Experts of a small language model: width 256, 381M tokens.
Below are experts of layer 6 (counted from 0) of a mixture-of-experts language model. Rows are named router (the router's row for the expert), gate (a neuron's input weights, with its number), up (a neuron's input weights, with its number) and show model dimensions 128-255. Each number is 128 + 32 x the weight over its row's rms, rounded and kept within 0 to 255. Numbers have three digits each.
After each expert's rows: a language model's description of what the expert responds to. This comes from a sample of Wikipedia text that the model never trained on.

# expert 0
router:103114171089147099126124126076109188060073084195128132111134143173114164166141097093157220128135164076162125120131097138142106144138174147159118110142157125164100069149094139135138116087106166129123104125117146084130149073148105130157114151131101119072160097151136123160136075151152097090088151145157163121137146130109179127111109141131118146126129077090102152183086131113148172062105
gate0:074107135137107158148140133132153072107068130121188146134163201143112143160098083133148091101155163093114148134103075169121148108113168100081153170152178071146093069132142067074148148178161144151160081118080123076111141090059132163157118148178131069112172161100106144123092108168158114057115178084172179064151140101115183153097092115125105101140108158119123147096140119083162126115101
up0:093097117128191163123054116121127080144176173101114094168190083154066177121177146115056159136124109172113091140095144113134110156188132141158184099155146148127044145117191173109126127099137176124126124153086118123099165121155033070143112118101105126084098102097099184160109098089208162071155119123156114150106084138100137128112152084162099126177147145113070164166104106158140134094173
gate1:147116148084168138143185151093140091078097064158087076134138156159193167123137155102161200095139116114161122114134134124178073155077114149187181151125163120124087073102078146210114116146085125143112113092121169060123157136086168155155151135092079098092166111123167173125146130102132124146094123115106148105177162176127113140144111139159162121106068114148135110187148104076152134117147
up1:163132098094084103131131150109134115122093107134124074140114162212163137141114194141144226136118146096173190119079113153158094133064108168167193130124127147140082081118067095169121151164124133143125119133130158072167122128117153187087187115110103094119215124087166152160176077102113121143114151098093145089165171131145144127155127119130188122094097085140125089154090123069147063125156
gate2:090086075149038120137172134063110141092109141163128115162096104114112092159129162122101177100131113103114162146135127114128108103141082161145138140120147069096100064160123154130193161120162187131143079132094113059108092217161103120159075129081073165097153133093163148098104105179119104100120117082102103128122138085107145060119137137153066122120118110103118194156158092128143109132118
up2:087058091137155091137219086118154096098142141089122158041174094102098202169210123119146137098132182114156117147092129111149099110142147181127142166102188170087100140124094125072124151116163159156128150102099113125086113204191093153071054158085158175128122108106162133164113059140140094082098133118128078165207156114108127075171104052167128079077113087107129085129141088108115124169123
gate3:166077115178113112105183130150080132123128085152152153207127135099134146099135150136100156121111141106129102078080109112153157171075091142205152077175155124120107100135110158124129096154121171143099111173162113112151149115077116135108125172066063154097194171184100095122124121202110097108136098117128103139137166205111180199116119112184164148100121148131099102105150071177145155152138
up3:134121148138124110116147134193056136117196139103170151162116141083092157112122122121062183148142132143162098078091123149112143161139114159167165094159147118183110057162117154111180085099115161071119117146147085116108124138076081166105115144065124113108172116169127108181140069227100131100159107113148125119136192177111144197127111108162189178102095138145101107093175117159108144124122
gate4:113101167100089207123107094088106224124113200135111209129117057156086144156117119122148162114134117109154133128159109159139168133124179084121140137102145043146132141127117146141136136145129155167111125115160145064205160144124142046142146155109139098148117153103111099178124109099131093139109140124127099128158091150137120102142124105089074126130125102084114150176113113091173129118123
up4:142148165100124172117089138076136216170125173122105165125152107153134129191097154099190196128134104103151118105139165137116196111148164080149140141102123079125088110120088128179138125081122202137114095131187107067186114102103134096135120115122113105165123169116141138134116054127138068145104159112163062166133084100139114127091135131066133089101075109057105152163147132067145091111113
gate5:120176165116114150155085182134084108133113076140110123097143202154090133211128135137142156120170165111148133098143073135132122118154148139129104174139153054158112125102062091125133111147133093126093144167173171056130148135117069142125101106139120135078164215164091163090155127112114116160073158138128164203142157147103133086116082124132095157145090123108142099114166176069166132115170
up5:109196205112109159144146201115121156083105076164088168121148144174124117158120137148134167101165140146173118110194129166112151131187098145155143164100183076188143046127061125148173161100105127171097129136193086070127157111130126173088124138118107095104157162122120136106141121110106083183068095178155167136129121137103166097140158174133079147176128133101137112132118166081150154110185
gate6:145153161139137144155107148140060100168139132179125104135149145085160192151137114072138120152085171144063150132133116110088178152135097112161171180138136136156151144131167087082152112112166097127195157163154159181070124112087097144144126077163123122076165096141171159135124140109133117092150147216159196077149117188116163152099128101176096130088108180069139153109103118139160059099090
up6:193130081137146146082195081121128130122136155174091128136120055083162099135164139110162161081137063135085136150083118100103077119097158134118184132132122122102075158076085139126068116101155128194124120158184143108122092132106100121135174108103109107168129102159132145174089108107113119120090142089125093122054143095079128139136143155126138117154160096116102088137135131122107154149107
It responds to: Column headers and pipe separators in wiki tables, such as Votes, Candidate, Date, Total, Final, Result, Opponent.

# expert 18
router:089093086102117135169114108161129127097077172186106120116158135162135144103150099100202198150123138124111164167095090098124141164052115139159163130112171085187118093223147182128135134082180112111191081127141118125117156153090122110115123144117187182115077142112171170186139100126195115169122138085145176165142140115155089121127129114132133148139144074137102118126095137144090092135104
gate1:109102114149137106110128136170173114088035111167179113130150085145123141180099121105179207214124168134107191168168144127097150175078096121200159096169164106143107173137141098179103132130171105076133139086170042150165133090151134123160138132104122134168159186164130086141149114130105083188104122117126145125141127098107123216121161124142140124200143105106162089116090183106115162110168
up1:106146113091114108087138101147183132100055084158163106135153098114119104157102092082153158203148143105078175129118118107101132169097098107147151094138147115139081148169131080172151127146166127100175168135163043156182165117142142139172174109107142115136132128130114097127139136085153134176108119081155142101166109139104141195147159092164181106190212105135171135096056151091118166148135
gate2:114108164097164123173125107155178118194093159159155048141149162186152116121183123100155117167144109106125128125060049069151120190115114140132170101102132124112114178176147100099164145168141155081141128084192094112113089148107101108091104156172142158093167091073146145170133088123124122169170172039165128163130172095130149129139171085145173116128150064165071149114097155124077126124176
up2:060130115173175156152126117169158086184091151124088083191109109156111158151171170088136098141128115073115109179108112073172089114144087151157161119027141145114057160177125137102131166156105135121139143092161109130205091175092086141108086145186172155161098116120143190189155103142086150147096141125181112111143194133157156146144139069152143112118113097151111145119083106131100140129145
gate3:102123117125138106150085155142091086126103121136138150093096158134111098152142173098155143145148105118134123158107152110107072092155161162155181148137155133201071157095089141154110148125146137112137079226128142087103150156112147122125133114165111132142156117148123179146122091108182151116071124091153140168131195148103129089147139097123056113097104115157110098106110094098144166126159
up3:149137068130072131085136114108096113100065101121111104115122106130088103117121106109170085183162143122104144098173160105146123113143120167147126170169164104200072163145105191124117138134092095174109080100109131101128112087082128130095120144160105146150100067123163119108146072113200125153139129142175132103143141136092131119119156109135101188148126150109105087126129120116142136105122
gate4:120154127116134159118160155175104104107113128173111104118165104168146131235119135149196082105125081120096051055099144070108120123101127188186110129087184132122082131112119103128150123168183122109109109121174177080135146190096129146115152155141145122163129101116116165137073130153165102126108141152171099126122122074167124158096150098182135152098143097125171207103068120153133167164122
up4:121108064148142112123120163167116089108162168143167125105135079109087143109105111152157127144122112126122095147138185162144121160084098099115097193173185052107165063126179130124142153155180137202071092118140138134107085143107176142154181096116128144145126141142176137084157092150188139184117154109148125066116179123094143111062070094072146170113161145127165142112114136174098129144136
gate5:180071113071092125129168128116171157108092110124125078074166151098082090092126134103096173151126150050145150115131086017155183072111126094104161127171168110078101133141102138109173127094134100111145117133102176135141105179116090078084109144137126122103173108057158152057138149102104079213179107136145098131111126076087112107151147152131156084102085135124103117120144184140083167133101
up5:150139166101122101115105086157168117099098123140070103103158122110101114090167073059099130122089183081130147137132122061127122115081138090106131118140157123106063103169118160111126088130102137110140092167119152153104144200172111119097191122138157079103112123101173194106134154112099131159055123204144106202121123104123140132125197148149102108132124140117085106099076141072098180111057
gate6:088153175114185165120172128194120147133105140113126136141137129140159157117099148126140120109083142107109123123134091164148115206082192126170096113153028143159134095100167107065160156093142133061164142115150179035097111123152151110060094095117143164070135107120111078148107113088171082168069094155150102091134089174138133137147190086133069112165086104114120123183153086153133090149113
up6:063134163076105128126122093173128142133128129109086117198115104107168179137132141136185134167098222131124156130126158149154135163078129103145153073162096142121103098124143158126131128060176098076136119105149145069121115150175135146131112099132147138108183120133107134106115069083119131161056110148098113132135119093129141114172167125121130156162171145126134136141090096151108143105117
gate7:061146150129178136168079090102128153136136127180133194055113112109150102083120149134166118177069118133103149191109150081111171157122116156114132085159132092121103143188143105135090090115144096140160123161061143110091130129192136106154113142121149182120116178081116118133126142096158092138066136247129088194135090097131133072170185090137110172132107113075116125120141124106142146136089
up7:135114137114141092178121116045120138081164113124104079101113091106127087079120140121145112132099100100109153180084123067114208136170154123192197097139135060147100116134084178143104069121113075116100141149101115126145128134183157104155173166118152178125099140129139099121159172150096110142147160170124087138131136100135144095164132144170127129163108122101133131117147144162094116151095
It responds to: Forms of be after a subject, especially was in it was announced or reported, plus is, were, been, became.

# expert 56
router:166131155092142124138102148109078196084154145162143141123150071187109114096183126105096191164095121097157133144138068172117166164116150155121102114119152061157151101190118205162112117165103115136117133102145136174071157113086121140118144174177098183118088165218128133104099078124134103118125108096154099083135076161171075126100103172170072176134139098108112116160125130169123108167190
gate0:149114121142093157104138166107080135081115123144134129116095103141125168127178130096084171134102139090094074136184197193110166132163086131146099157142093109129165148124103132210102112113114142113114123121169054157048137146151109165094119200163117150133125171105097077125075083103121199104106111141116095100151025164075085115114087106124088151173111130094125121168109169127145143121162
up0:162142166084167179081114114132145169164099166168108152121119131152096114092126138114130108120115113091122132129083007130199086142078128153114158115098164153049087178144119141081127114113184120158117174164079167127174139094158168161169136088151155120133142086145113127151139174134147077110113209064126098152143198128196153120100111169069095098128092145175108147113190154145154098130103
gate1:171097202135144194110140133101095140166087115132179102099154131086100177079167172116103159129145119078069136128149093125049166113193164121126075143192153106135159138142140150188142075073096122135137111097153075147088143063094145154147064187171109157046076177161127130130183161179185171087180122173187122063161113114164080165089115101154076121132134159138147079133139118125095144121129
up1:166130149105117091190094143122188106123078130092141150113124191094119148089124150080174097126119087141062112126055149120125146130126136122136063118128140132109110127082093142149076185104141147125088098124070148061137198158126074189153117105127095084103096193119116137195167088133144091074090144134075126147100151132047163099175113143125155123099097157104092114156112082101117114050095
gate2:157103172154077100092095109115130149106127148108139071123111080115114098121087165118083136096080145114095158163187015123095144191126162129140108101123112140133147108129139135105053117097139087148109145160146054187069106092098124124126129113132100182133152081201126118128102106166171128080141099149144084065111087152139081099108105141162049155197126161093084107096116122080148120142138
up2:142122143129142094120095068115109116141101125170162073102106075122152134128131168123117119057122134110089153177156078175061122147148157095122138141131115151143077140125158140139112078102172090124187108131149139133123128119072137105117083169151111153123107143171146078140078116113146125122134097122124191100101109146180106085151122166123122137191148155113082126159167092128126119090056
gate3:167136149129127149089135104108069120147059089140074171138154143125121163086146117139141209139117169082099107177112129110161190209133157122187099112084142127134079152186083154162132149170173114120148066141136110137094174135135160134128138105128100087136076211112165127191126141126177135166138140087090169049062158185128081119146100188154071196106120111109048112181110108129117179120178
up3:128132119145145181093110095124112141127059066160109154106168142179169165109198084157133203109081159096110096163126118094122167190111161152156090101090126109116050156206128107179132054164138101156112071132162063177102152099085141123185129125108111132113121162150135139150148145107179163133159167082089120099080176207167084147142093130167102222131154141092101113191098097126108150107143
gate4:148110112110172096142128170165118136117155143147157085129168105068154066200113115098129150138125113164122159105115122166073096161064107133163080098190141145114161164084170135129123075133144171116136150107143126173116094113162153084082117127193133118149146118119102146087098139137140143140184134076162140124163113123155157162129112158099148153088153108133111152123167205071065091108097
up4:118095113099150119155168180140045095133156167168171086114124081089095064163117120123133117133136137098166183115118071136041134126089163145177127175191160129121141117123166149143108128121116145172069111169148159139154127125147109062120137076147100115100102096116114079092099146167130120150176182098136149130140118093159109147097114132068124122116107096135165145142135175088162114114109
gate5:169151105150135127090128162126136151115141089171166150121079132117136107123123158114080150114128128087099145148159175164096203166132147092145133069164168145130121127178168133175133102147120170137126095143155148169064082127162119187137162138145132136132111119157107113108150101123124092120153102153116104068158219159202103111153076119121074141148123144144162136156140136097140133190182
up5:136138171134107138143089088180113092158127136187150094157126042113168083078174090077134113130137099137123143111146155142112132145190090137116210107133138164126140124097073090147106129071169113120136198158170095151137127160112127108164108136108097156113142164153121163210081124131125114147142144135063135133132078142128125127152097169134106104117155156103116188141105179161199157080152
gate6:150166136067142123122122160129064146179103138120085078079101133149126122126124114100142171150096148137088118118114149140148123151166136149127165143183121118156149107088090151145174205119166097089124106119140145075047166117158139120089121159138120101167092133155126158137148097133136104125100072069117173136143104141076126149164155151174135084117119108106079183166135049077107157133146
up6:186095125050115127138080187105045161169095092128072052115104126155097159132135139140088197166110133078124101125109167150158171211171144153171128119192185113141138128094106136181156165129183103124130121075123190129054150156113090106124119143157135089137127168146147188130165072098159116127100094097077156116140097164133099160139127116149142117115155149110075139184082122150138169121139
It responds to: Braces, backslashes, dollar signs, carets and subscripts inside LaTeX formulas, such as closing } after R_{ff} and $ after variables.

# expert 52
router:131139143098151142129150139141110073123107183152083193129069141140120119128130159087152235180107146079104145154126131083147138190096165116114134123171106079172184114132131222129122155108152161134119184141072108099102142103106130089127082224118127156097138143202133145158088070150121116137101150133152156170167173112163121071116131123171112100134100150108090140088178091086172151090134
gate0:085131143157114162138112079227116138125156168082123151133148112088138100203140157147124098150194115144122143135132125138149141127145169127145159085106087120144159123137104088122142160121107097143092114162135156094092099138126141063200107186123134163084136158152159083162081104105113124121133099131197176158140149093072106059099118145085071158128176072162176119174135174109162146112166
up0:080089161111102162144102123187114123133089138155135143117152144103120138115166206122127137161161072103107160079159180109130173139096204120187134146135109144148108097114131114099161120114150102117099079117123173100108099152115131079153083192127128117118128087169124131155128167176071128130116100147194124117132169137104105102117119074133058163104167142162150116113128155074144155120128
gate1:110138167158088175166171143136150112085148188118122136120171136182067094142100143184173129112115151076127174132066152156121102112088153122080176146069114114185097088147113108148104099177065129166091195102172177159112122111140068061130099178122099157086140144098119171159095121076128172145128157120221094132118172127118158102088136113142092082148064155162127118127178115135092170102107
up1:079079197134115196129159099143136077063199155108138043078189188130096148180154162170089127107146090107138067133121128159114146163106107121140148090152120098154136079149115128135146089112168084130090109090137150167068133113103062088108056143112136104124151127110131101121103099139164165127132132118230105163115144114163084067091076161125109124135123082080100123169154145158096109099133
gate2:113144173163169116141136097163129129117098183145052171094118115147101163127168170138166145166115140071108155118179125172154156154190133140132151096110131054145130161083071119146112101204159111110156152125100133080125168057138128081101116169092125115133195099104122088135073026098157122179149079145099161114117188098116167110162125143089164136168150152100167128109156124163081100138084
up2:125139197144077134149098152115136131156149134135131171068104155181114158133128148126155169168173097127094104072138147167153219158144079093147086150143172068141150123136088131123116096197156116072143180124141139024142143053125133084099105136055112102116201128107129110135097083079154169160127081068133125098143161130110138074144114147083160151123167161149181117112156138098136077141097
gate3:143163104104159095079158173100158140160164124104125144083103122189165125148165140124162137223098156095069135138121187130129135058161145075170122148133116103142124136111127150116124105183181105134153136106075106160129110110098152109147141112143196174092183161170108124162136093116155150135138139134214165182123143123140100092134138117103151149139155144155088131077148123127124121100112
up3:149090152064097076144158146146135141113168144145168112075156175094140138146101174165158084160133129131067162139087211123170161020119162087154160211156079089158105078109151108112108105138194110136143208134078110149154083174112119114129100113111137216099178170143119113115175106176125122154163150122173177088149101079147123099160103125085141092149143125170100082118148180126139123122084
gate4:101096111172167199122096127105081134148091096115093127135120116174093128066126088108111184118162160112152147153150103109135155160145177109152106158118082161154048090101168175085191163097080094134137100118117122086123135116124104123145090184132087100177177159127159117203087079151150127147098118097129152147140122119140095111085151167123067145138129119126129145128136144119166142131176
up4:112100172105165119106105150161093121145139135143148133119140137102129153140058128154118091136168162183101189101181116112122143145091120093115133192138111151153148120129187172094131195106093100109115159120098181046129106094126152127134130190075152127158155120101190145133110132148114112158083126081123178168102106091103120117114141099148120151082152132172061148140154148131174122160121
gate5:150131116166132156074130158138154168114099200175114158099120119113126088064119161154120180228074151135151191130141152150142144098049175100172160116109108156131143124099140171082183112147068144118085071135055095125109106128193088114112116128091114098120165135117140173163143147173200114157093117147141100186094109098129113142128137104130158125136177126114181113120126105121129127151094
up5:101096136168132181145200086133164148087084164166117136110136139129081089135100179112135080175140112114145183125141105176155134109075159071134171179170066114134131079070067120100148067121053143123091127096062133130105108162124122123135121159160126124129210192114130111136155077165165160117138124106171073152127121102151142138099092087158120129109102088124168103120118139137139129139105
gate6:130106170137119150068114132125142130140127161133107080133177167183187117128132127090111156123145095121140100122095127133160066125151136088122140153155090076137101108041131109120121099099097121145086170136076095092144125122183137052152103160117100175115137094161115093138094060131063130121062197089135156157178126122213125066165144108094130133196111133150134188134085112149160103145113
up6:155159160184079097144071208143124143086127146143103081086162169160151118104157132118141083175120123103117117156103167112159118171102142122083150166125140122134061095122212160134097110138132165113143125181122161122128143104107195127114096165144108175139147103085165127134141117112099156140109123080109092166201112155140155100197088101151129150148087112159177120103101128094121097163113
It responds to: Middle or first pieces of longer Latinate words before suffixes like -ction, -ment, -ate, such as pro-je-ction, in-ade-quate, ret-ra-cted.

# expert 17
router:158065138110165083159142164166102131111116154168110142124088098153122171161188088117115147175152122146095074130136068136119154165113193119146106105145119113113092101150133164085160155121078134120166106151076095116119135139105115127112086148143126107124082126135060123171158076160118104187110095074119168138187098101137127089127088147163103135169109151105151144166106155119165143116158
gate0:194130145103120136117096111135047123134083120158110098153125080099132142171120113099068135147136140098115117130077100140109188084144177153074126218164194099135130144159111206169090083147137111161103133111120141128022154161165141156105098156113123146110073103165152107098156098117162083133160110160161175155127131145135106123124085131206151123128132129167139123179110144129170132184145
up0:153147141164146142134064115147079131077093090134066122140090093122131122140131132140116105133116083071134094131134106178120177164146160204081127189151130119184173124121173232145137108130131095183111163141160184112099119103106128088113108107100121123134121113185107067100123084079152138122126088150120164108122148141143143083162106150152125147131149141174166105222127134125190085197156
gate1:121107165090114111076120117116193094085124162133114189148117161121158141175109173166027145146112121173104161138156111172161087182146152177117126181166104146142120129134176088088140139177143122035140163076151103145053080091138206156109128146157146124107148132138095062079140122072217137151128093143130094138131097145106098086104117197170082135160123032149108148118214177152135088137144
up1:115111131100113073122132144079113147077065124132093139102080125148120131126094154153117137160113156146092102108119104149173150161207076160121128203172152102092136156100148141078149159150111130123184133156109109130068063099120181161139105147164178113134104125130126094104153099158169163103111101133147106135180109129084118101115085127187075133211135056105112149139150127170109109127146
gate2:154049121122109086137210138115125074126125107096123124125063118123136162075080070098130152129113158113096158098133151079114175137091120117113105138180165115074096136191149181077138146088138113133028089186083099098105122106118160163102099123150094092104190111102110127134103153123126081103119118151126099036180180136099139113129120094100108148159139158070192114146060109160107097131164
up2:170077093132099149117130095115147083101124076126074099123084160146127141109087133147136197152134178143057132142117193079118150122052156117128116094147158106093084126140091162124131112147109142188115027188111142127098148151114109140114068148059089093128155095059116196152125097150127114116136136173129149068201160160111143099117149101118212125170112161060117145082139108130105124145148
gate3:159088146108145144166146126128096102197129200196150142123142102152160154099147097120149155112100180195144149096158131163125103129095136156069169117086073127124142140157103131081117114169076161179140074180122127126134146109067096127138044127128162171084170149138094175191125053072152138100095151128151162159167047091160129120114088219101111131137107141100145148138117113118101163089129
up3:175105122142135111150127119138074151173107161180139130156136079189173169081151101152146110127092151206106188146169127153136138154090133160071168125140087149136148128166119139099128094202060148153110070106140097143125135094081126114124037133161165159111159085136104141142106087095101142106077154097150161161116032086141130131137108164110091130185111184086125192129097153137137109043136
gate4:098131192105095100141081133114094147133111061129126176172077161176146184197105110154133139102099158167167112130121128139110126097160133105125097145156073141154163099108129180083091145141138097082132101139132163149098138094101157088094110157145121106054083077091121165080129084146147159173110136209090112114099090155106082098116143173136161164190093081126115137126119190107105081151121
up4:133107174152171148125195168152143165130111115122239083115097144132150185126149134113122121114149141105154102092120083119099149124134139164170161112139169100154090104187145106137129098153134134141061068154123118070153116146192172072142070072113118125134165110140114125136091127109085158165143119118073100156166191119126092069175080111085115125104085119177121180115102147143163183085126
gate5:105078060112118119114152087127097080164126093165171115080141119161124109201145156148159117172134140104107113076141131116102135156137131165136175164083142108111140161157086112146124188114153140115131150120154137106166105182092103168125149088123147166180115147062088207140116146113104106070131162113205128121144116192128121194092130160119129174175117161098169119145156121145169147071146
up5:141087078118181097065154082102107102171159123141157147108094139131159124155136139107159120159149134132141141092159121120111167154117141149096163135074117085113151142164046157100146129174178145085119159127138157112192127184082090140127196103116109184151100116082076192132106182086122115105111113094162160152104082165131098189088124158172111148151120160131125111105122103145147152102148
gate6:101125138129113073159140112126187116103120103114153136151090135137073168070126096114129155167119106129045091110102166141133066115138093132170058120118135119076103104194164084154177110127118097121090120121118144146115136100149149087118133156049134069150159164179148104136130150160158086166140148090121140096162179150133138101149137153122185104154100135124081126100134121097107197113118
up6:119134085170142089145137134129204139083143078116162112154129172149116196126117088144169149129169122121083125129143103167121077163126142141191088102097150091096113078201116133149190124122155125105094153120111125137140146138144143082136163116061109052138147176141153114145120152119122103136164171131129147121204200148117146096127084163148178111139078133081073134079128137115135134138079
It responds to: Function and reporting words in running prose, such as such (as), that, many, said, stated, announced, because, how.

# expert 59
router:131129183146124116138135097140088166076103206141130171113128085147126130084123158103114137165082121123110139205133143147107148134146114189126130117086111097093125074139138148185182110108126187152161153138128134103088157139118128132082134149129108099096097165131138103144126119107177139160064112139161171155190040117095063117151176143116150197127147145072126112156101168146168136138169
gate0:144161121106116134113140135094107155144134091086128074161124182131155112122133096108137131175101152128119101142151125142167127126146113064103109133090091081130104106133106165111149115139133176129160144109130111189133148111109144191079152121140136045063122090162104120150061129101134154134070130189158197125174116137126150140180153169164108113092125111157173148164090152141161118122093
up0:127142100096095134146170150066090123122132110100120073164175159134137085153121131106150151131101139088130053092133126092146133138177123084108091144105138115106076177128090129085144123098123195133161095120110118122124128075146141163093141103162116073065136095083170160140088120120119122156061130141122188107141129129065156176163156132193113128041137092152172167162126111134185097121125
gate1:090155099196131093133068137079091124172122098136079180113156141137094121137167109109174131185105145106101140131121126123142080121174121149126129146135132107100152091145138177192153118160104155142172128102078075144093125097162134129151110148130153129111101090111100167106117128151140089144126139127164142172162108165106160125124119148152142127141192063076113171122136121121145119143165
up1:158128137161153085141077115106090079175145104172121151109179131100141118143165100153147090208110161082076081139111160122188118144171138151109119177125086118078156085148153140206138123150119206175135119111094105151051108111157126139089160174133163094107094145145101151073156092175161107144122092113184155220180148120087127117154136194131188129124191100128090169141122100168105117147161
gate2:097126117142148140130110086218117086079112142139145138084154127144116141139147181099145099144078147140139120073127128090083077142141141113149148115098180092167073150104102104123157143145166097152101155097146133154120092108148036057047193101124156074167085144065133167127109118153195156186100117126127106137165152134102159202092118118220136149085109184101137113181157240120134127079101
up2:093147106150164157091140042199127115109106128109190157072129108134143092142146155102157133120144099085158124143106115100066112160144147191166186115061120128103144143132116132173114196121110158145105160099152134128127127128131096111119150091163160099142101129118134146160101158162165105142018130082138202133141146120119109106150086118186129097113169182148164147137129187099188115148140
gate3:137165079165164119134163062134131095152173142161080142115155120098084114099152175107085189107087107140107124192188145157125112105131101159137130117164120123144126086025166084213115147134143152067175081150169095095151087149159079117111142170100143174107160116105156082098175119128086133142069076123108209102156100117082093138111169182102160152141154156179202142114105133140130110170152
up3:106174124115144104144209100141127181135110172168174095068146060091074153181170076183154195091135112142107092108119125108148155137069125177124137067124201159125106117096167149094109122093084097080111128110135115114130099150196112103102140135089141112083128136115132169191154134138133063142081131120189135139184131133095130170113098118108064176135139156150074140124114129116103109100157
gate4:085159126106150092134188141083123100041086126136137169156104131136185146164102114127152160109189156077135153172154193073086106099068155201163129118123079067143124129145066119136119152162084176128138148125151139106165138105138141120098119154133096130131144119151111114147089059166069103142081127120091135164195093181117091155149180122103123115138080133103068095124081162077141117066153
up4:098157122143161117106160128110083109123120111140188176094119128084159174134074121096133181088180136101105152226182154145055120143115140180158145122162122098136137082123105143178106082208131149127201139124138126069161159112123146093094127145164118117146161103148095081095113093161075102161078107134113152137181052129149095144151153094105136178167120133112101072142132161112179126089163
gate5:142078138106128129097153147160128196152169111118159108132119081151123145099130087147108110159098130123138172138141165129133151098134150097149137111117140123142120187098193214120123137092125105073168104153115117157028120075105168109088058107132150123174048108188119094156129101110082096193145143155127177142097120106047151106154126165130186128123111151117099129217139142170158130171173
up5:168083110178134145116165149110131154128165120113132081136171145120131149119126083153128149161098119091170127132152179083131158124171148094164148122127149114162104152128188164162156148095119105134150084121087125129022082075096183096096079177160108114125036099157136114159108146066108114214178072149112182139139122089032119129089129141133172136124128185090104089203183111165123127166199
gate6:124070123116158131115085189113120179094072140086140127208133166153139153126143199160144129152137135087157144081153128172130138079132157093169092101106157123103129112183161151103157079160099129158114141169108115118121097122136145150140137149116089167197146135136026136147138164162114093112125150192163135095122104168115158137135155128116124174060141167080122130134125101145195106143203
up6:115146146124153172083181107142153161135121140126141135149126156140111093133123129174067147152177077101160138160148067130102104069141118092161072097139117091168108114146166094080115162109101136043106110127117097133112187105107188119063120186106109134171135134193049108160180176134131092136141130166176157145059115169123116167147173162087130125117095100149105149105130095116145141180154
It responds to: Colons after titles, infobox labels and numbers, such as Operation Prairie:, Phoenix Wright:, NFL draft: 1987:, plus time colons and minute marks.

# expert 44
router:119093117112129118154130114128077156116113159194138142113115127115131149142188114098167135128096143105101164116112115101113126080145118180200146103119091121132146083166125199161165151091153205134146170171155154114111149166116130140147128135129127098112111133142153118144132162113202119148094183158123118150147120088130073110149107150108153161104087103061142127103049131124089156148179
gate0:135123116109110156137112067090163145069206059165065107102101083157157163150135115083136170122088137125120106145131162136098126135103087120111145112192107046228130123102119148114087172101147089184131180184163114097154079172118137155158085165161149091172090166212129126131106141140097086182118181121134167132142114135158128148097129115179096136130110116145156142165075185174152088186165
up0:152110136170134112126093104145135135070202115136107195059133063179173145144132116156141158120116118099132143128203123134063149134103145152119143131177111107185185130148134207149085114160124091155125158116090112099178118115057147111125081159161115102171119093136130140115153125113104114148155114130115110134095093127085120082111083085102119143128159154069171088139094187083108113142208
gate1:135157131134081073123095175155117103074184109135111140117085104136126124098135129092087127202161138101151210153098101117105136106124118147161104174075182107168115109150117137110161160119188167129120124159159132139125138168127147136115105100123098103070120130181129154107103100176166129123125172137129126073170205121177135153089209197165108127125125064172185152112199145169149165058094
up1:113143148083103090135057131190127131133134125180132161105129146186112117130131170175108105165125164094145134120161078137119111132096152153167122191080138105168138109186170151129178143123167161077099088142148172122179185133166107077113151116129118100090159122135122143116109142156155117138075119113140153091173156143137142140080160166143123137097139074125155125090166119147175150091152
gate2:120144119127186091134144133097175157065125135141085133174117140123113145150141152127177109169111187128162141096138135123110159175123182127084151124108176106166118101112139203136188162098083125095144165131108193135098125100147137083149194137096147145159126113129094127129057137164117132115090167152083102156150089125146086157148147099130139130167120128055137051113091223096157102068105
up2:115130113140139075135120121122136127151131103121083073166108164141108211168115133128205091156117191097113112099084118178115143113057151107135157094116155018167118050116148138154158122110111160082112185090096139115133112069113137075125142100153163139120118102127110189111065074163099097106109164159103107154113137131123134162134096080132164162174075151110149071117153161099143099081124
gate3:139136102117134152130156097143124158096078101116140162120092126168102120160145054180137132195137147122154172122129125065098139112152112125116223102078077172099176088143138070159150134137153130126195130175143128118126155168097165173131153095091156113149133133175190084112114106162158103110113130112136140157132095112123096177156110080197127124174044124046169127185118106114093128152102
up3:085126131100095116133125148095145142098118124137086220100071130116142128094125125138142126164126156129156132126138100095135105088162082137094162115155154132175173147163160106163086151141150095089183124129129077078158090134139099101115183134109143127061099149121113023097171156144183137108114115095120155186105153098115118140114087083148107168095089115085179145193112147120130149159092
gate4:144162062104118121126101122109063120167114154161136135079156087186150167173091162099154129087097124107167109208089096164096126105154143160183096142149161101067184113108129156113132100077122141066111167140136134119134116125150173110106158205084098107146116129141161143112112166076135118160067193181172146196077154123173088147100103145146116081171131108074117124128121097080104156127079
up4:105176178074131094115147068138093148154123062147162187103133097171176101167137131156124156069084112131169109115131078164112132094163176150141103171145168110091146120104152165085132144138083200083115129155129127180097073145122178110111157142112153099077072093178127126112112166093198094129067172083125145179172113064154086145138127154147144078152090128111112122114119139040084184120115
gate5:119138129119118211086157143101145151089096024164115113134125122145109109209144123166143123116113109146136180116103150122099113164140093081142096104117072120062097104137204106125176102122203165096125116181094134193090146118140121116124137145125128190152149056130116163087130151105134118104160154166172072171127099114189077071193165133141057162163103067088161148145135120096127050133058
up5:126117171097127166098107101167067077100190142149108172093122127119172103155150153119148153130127092146150131124159167106115088092084050128112061112125069153092093115129210146142119111083225178107175130134118146150140164081170120058153140127165095185134126095126116115107133114099129161143158177124142106208124098104121111119142089115114089136141133088130125150186175114157187076142126
gate6:108099138065134126215099113125098148213136143164162135169104215102093136167117062125150184057162067158123103130123128121160082097137125137123116120109094083120135113188140124091165115136102161057156182149200145173148120170077143160157141113106152166126088118105095091128106179120098130077089123103135128092189156128100064120137166094141136132119121125130117155056105110107099190149123
up6:123101071153170128139157144148101189173140145108168182137155132132173156160100100117127130100153127140148105122111183175139123130128132177142181042146121076043085099136132117149106085168097142174150151107030141118174117122145165153154138091089077112160088087108120177115137141169108152119098116175127158098131088155179149131076099131146086143129133113147075179122079173097150181110108
It responds to: The particles de, De, La, del, do, di in names, plus de- prefix verbs such as deals, defer, and coordinate symbols like °, ″N.